{"num_hidden_layers": 11, "hidden_size": 192, "n_experts": 64, "experts_per_token": 6, "d_expert": 32, "d_shared_expert": 0, "hidden_act": "geglu", "moe_layers": [1, 2, 3, 4, 5, 6, 7, 8, 9, 10], "router_score": "sigmoid", "normalize_top_k": false, "routed_scale": 0.816, "balance_loss": 0.0183, "balance_bias": false, "router_logit_norm": 1.0, "init_std_router": 0.0202, "lr_router": 0.000538, "vocab_size": 16384, "norm": "rmsnorm", "norm_eps": 1e-06, "tie_word_embeddings": "early", "optimizer": "adam_atan2", "learning_rate": 0.00207, "beta1": 0.9, "beta2": 0.99, "batch_tokens": 65536, "max_seq_len": 1024, "train_tokens": 374100000, "max_steps": 5709, "dataset": "wikipedia_en"}
Below are experts of layer 6 (counted from 0) of a mixture-of-experts language model. Rows are named router (the router's row for the expert) and show model dimensions 0-191. Each number is 128 + 32 x the weight over its row's rms, rounded and kept within 0 to 255.
After each expert's rows: a language model's description of what the expert responds to. This comes from a sample of Wikipedia text that the model never trained on.

# expert 18
router [ 98  82  75 112 162 142 137  82  81  87 115 146 104 147 147  40 181  90 193 100 146 141 125 135  87  91  92 163 186 162  94 157 105 132  96 129 130 135 138 168  94 135 140 149 131 145 106 184  95 114  91 114 127  79 106 164  92 164 101  66 104 202 108  88 127  85 147  80 132 151 128 126 119 126 124 163 103 140 157 130 138 138 107 143 128 134 102 112 123  98  89  78 118 119 134 121 162  89 129 182 157 152 110 127 171 132 111 159 161  84 139 160 173 126 164  80 129 135 125 103 146 140 126 143 145 138  76 114 198 132 178 137  55 109 175 140 133 134 136 172 112 120  97 117 105  99 123 117 116 157 149  76  97 115  73 103  85 136 167 151 130  98 105 178 148 193  70 129 109 177 129 107 116 103  93 177 157 118 137 156 189 186 130  93 126 101 152 175 168 115 225  79]
Description: Comma inside vote counts in election tables, such as 1,331 or 2,620, plus narrative words like had, who, having, appeared.

# expert 30
router [150 140 165 159 118 169 162  86 153 112 168 111 163 142 134 118 136 101 104 126 104 158 124 111 146 144 127 133 119 118  92  76 171  93 115 125 104 132 131  76  94  94 108 117  42 160 158 135 138 120 173 180 137 148 149 111 236 114  87 135 141 128 170 111 114 178  75  92 162 149  99  90 148 187 115 164 132 145 155 127 154 196 108 140 159 127 141 118 132 115 179 105  95 128 111 182 201  73 123  97 146 104 115 140 244 116 167 109 101  75 145 131 134 153 179 100 140 103 106 121 113 153 186  78 138 168 134 119 148 156 111 121  95 124 185 127 129 188 161 137 100  98  96  67 151 121 174 119 121 157 159  80 156 129 141 131 102 139 156 106 147 113 170 147 104 123 112  79 121 122 158 139 162  92 107  88  59 102 177 107 119 134 153 120 159 158 188  86 109 176 177 105]
Description: Quantifiers and determiners starting a noun phrase, such as some, all, each, which, these, various, often right after a sentence break or preposition.

# expert 41
router [105  94  90 128 116 153 134 140 106 127 130 146 111 103 135 173 128 133 175 148 120 187 168 144  71 150 151 151 117 115  49 125 128 135 179 106 127 131 148 143 163 159 110 147  61 103 148 169 115 123 117 143 133 128 144 154  79 117 126 115 118 153 172 149 188 156  93 112 137 106 180 116  81 109 155 122 159 117 130  65 158 155 159  93 160 144 148  87  70  88 127 149 129 103 178 132 155 123 160 110 151 107 126 163 120  86  89 187 115 106  67  90 113  95 140 138 109 183 109 167 132 139 115 129  93 143 144  79 131  95 153 141  94 184 121  93 116 157  79 131 123 119 182  57 107 148 140  77 109  86 146  73 152  96 125 131 115 116  94 142 134 125  87 150 197 179 171 122 111 132 204 102 110 171  44 199 156 125 146 135 116 143 136  91 115   6 105 109 114 173 123  83]
Description: Dashes beginning infobox fields in biographies and place entries, like In office, Preceded by, Elevation, plus in, and, Born, married.

# expert 4
router [137 133 111  57  63 142 122 144 163 129  87  95 135 161 180 163 113 159 130 157 118 150 132  99  74 164  91  87 182 110 123  99 132  99  92 161 123 126 135  98 112 110 114  92 164 160 146 127  97 138 153 159  98 153 123  77  99 116 122 102  95 106  89 145  71 199 110 149 205 102 192 131 144 122 142  97  82  97  96 117 138  80 186 178 143 158 114 133 102  81 122  85 131 117 140 188  89 104 131 130 135 114  98 169 158 184 114 184 179  84 127 116 162 118 135 119 140 120 131  48 133 116 125 112 123 112 156 162 115 151 135 175 145 121 153 141 115 165  87 131 151 132 115 126 132  79 123 140 207 134 161 210  25 144 143 120  44  47 131 157  88 141 114 131 119 124 114  93 139 137  94  80 139 108 131 133  91 120 151 137 127 129 146  97 176  85  93 143 157  90 115 100]
Description: Verbs like used, included, features, involved, performed, plus punctuation, blank table cells and section headings (==) in lists and tables.

# expert 50
router [137 102  67 133 165 127 119 178 127 139 142 109  58 140 138 129 131 191 148  72 122 144 163 154 139  91 180 155 119  97  89 131  68 103 126 147 116 107 142  82 142 115 137 110 114 160  94 102 117 157 108 146 129 134 140  85 156  74 105 101 160 105 132 109 123 147  72 119 165 118 139 154 133 144 149 160 136 153 158  88 162 132 141 108 107 111 134 141 111 133 192 155 101 116 161 173 208 133 181  65 107 176 161 159 191 168 148  73 125 146 135 185  45 154 171 137 119  93 125 167 184 160 181  99 201  84  89 119  61 149 114  91 179 109 109 117 180 121 146 123 140 107 127 159 184  85  88  85 141 112 144 104 124 143 122 112 127  99 164 151 167 183 112 141 128 145 161 122 123 162 118  83 106 144  89 138  93 186 138 126 119 112 109 134  60 141 112 164  82  97  78  63]
Description: Word-final pieces of foreign names and words, such as es, ons, is, plus table row ends and line breaks in lists.

# expert 13
router [116 166  35 174 113 160 118 153 141 138 144  81 121 119 133 162 167 124 152 103  95  79 106 122 107 125 135 156 149 128 125 153 120 126 164  96 148 155 103  59 111  97 171 173 111 103  97 164  90 154 140 127 135 124 139  95 115  87 104 123  76  88  99 170 130 145 137 110 160 128 116 171 102 102 153 160 143 150 140  76 155 137 105 107 136 171 113  91 107 103  74 148  94 151 140  72 155 100 153  50 127 152 132 170  78 174  87 186 126 190 209 160 121 114 112 133 148 125 111 192  86 133 138 153 182 113 130  71 144 171 134 160 180 153 116 117 154 123 109 201 156 113 111 148 154 123 105 180 162 140 102 146 101 116 150 144 182 182  47 120 120 102 146  79 105 165 110  75  59  88 121 127 155  80 100 190 102 157 116 163 121 102 132 122 142 169 155 121 132 169  87 158]
Description: Nouns and possessives after the, a, its or his, often in taxonomy and census text, such as family, household, brand.

# expert 33
router [147 169 132 143 165 151 145  89 110 157 120 203 201 151  70 130 142 109 163 155 122 135  77  88 168 110 179 141  91 128 126 101 189 167 110 159 142  99 212 135  68 194 174 150 103 113 122 151 115 130 109 103 102  84 118 133 137  93 163 157 131 188 117 160 155 117  60 168 134 101  93 165  90  74 113 123 135 113 182 134 107 185 141 120 122 104 191  88 127 113 122  85  96 115 158 128 143 104 147  79 140 178 153 163 171 141 101 214 171 142 161 165 144 189 166  93  99 127 140 171 151 196 108 160 163 119  92 105 145 150 158 114 153  92 132 157 157 140 102 162 141  92  95 165 126 175  83  91 144 133 121 122 149 120 110  92 173 169 132 165 105 136 156  59 122  87 103 162 136 124 154 143 132 150  88 129 149 104 160  82 105  89 127 139  99 117 102  92 128 145 108 149]
Description: Pipes, percent signs and numbers inside sports and statistics tables, plus headers like Best bowling, ± and p.m.

# expert 22
router [121 125 142 115 114 114 133 181 112 154 108 115 213 117 167  64 136 141 117 151 108 124 103  37 140 149 118  38 142 163 100 109 105 101 101 163  81 124 141 179 162 130 172  96 146 154 169 166 153  83 195  59 175  85 185 129 115 119 145 131 126 125  93 117 149  94 124  54 159 104 140 109 147  81 162 130 160 122 157 109 156 168 158 115 146 114 177 143 171 138 126 141 141 167  78 122 133 113 116 121  78 163 151  87 149  61 119 102 113 172 101 125 176 111 109 162  69 113 115 128 152 111 107 150 127  86 179 149 127 106  92 138  72 148  39 174 130  71 155  83 152  86 158 145 160 137 131 152 125 108 163 129 154 139 110 138 106 133 151 121 139 114 106 203 106  92 114 145 168 159  64  59 122 187 136 108 143 136 155 145 122 127 127 129 177 131 180 104 126 127 111 121]
Description: First letter or piece of a word just after a parenthesis, quote or line break, such as (d-ealing, I-ts, D, Cal, plus years in date ranges.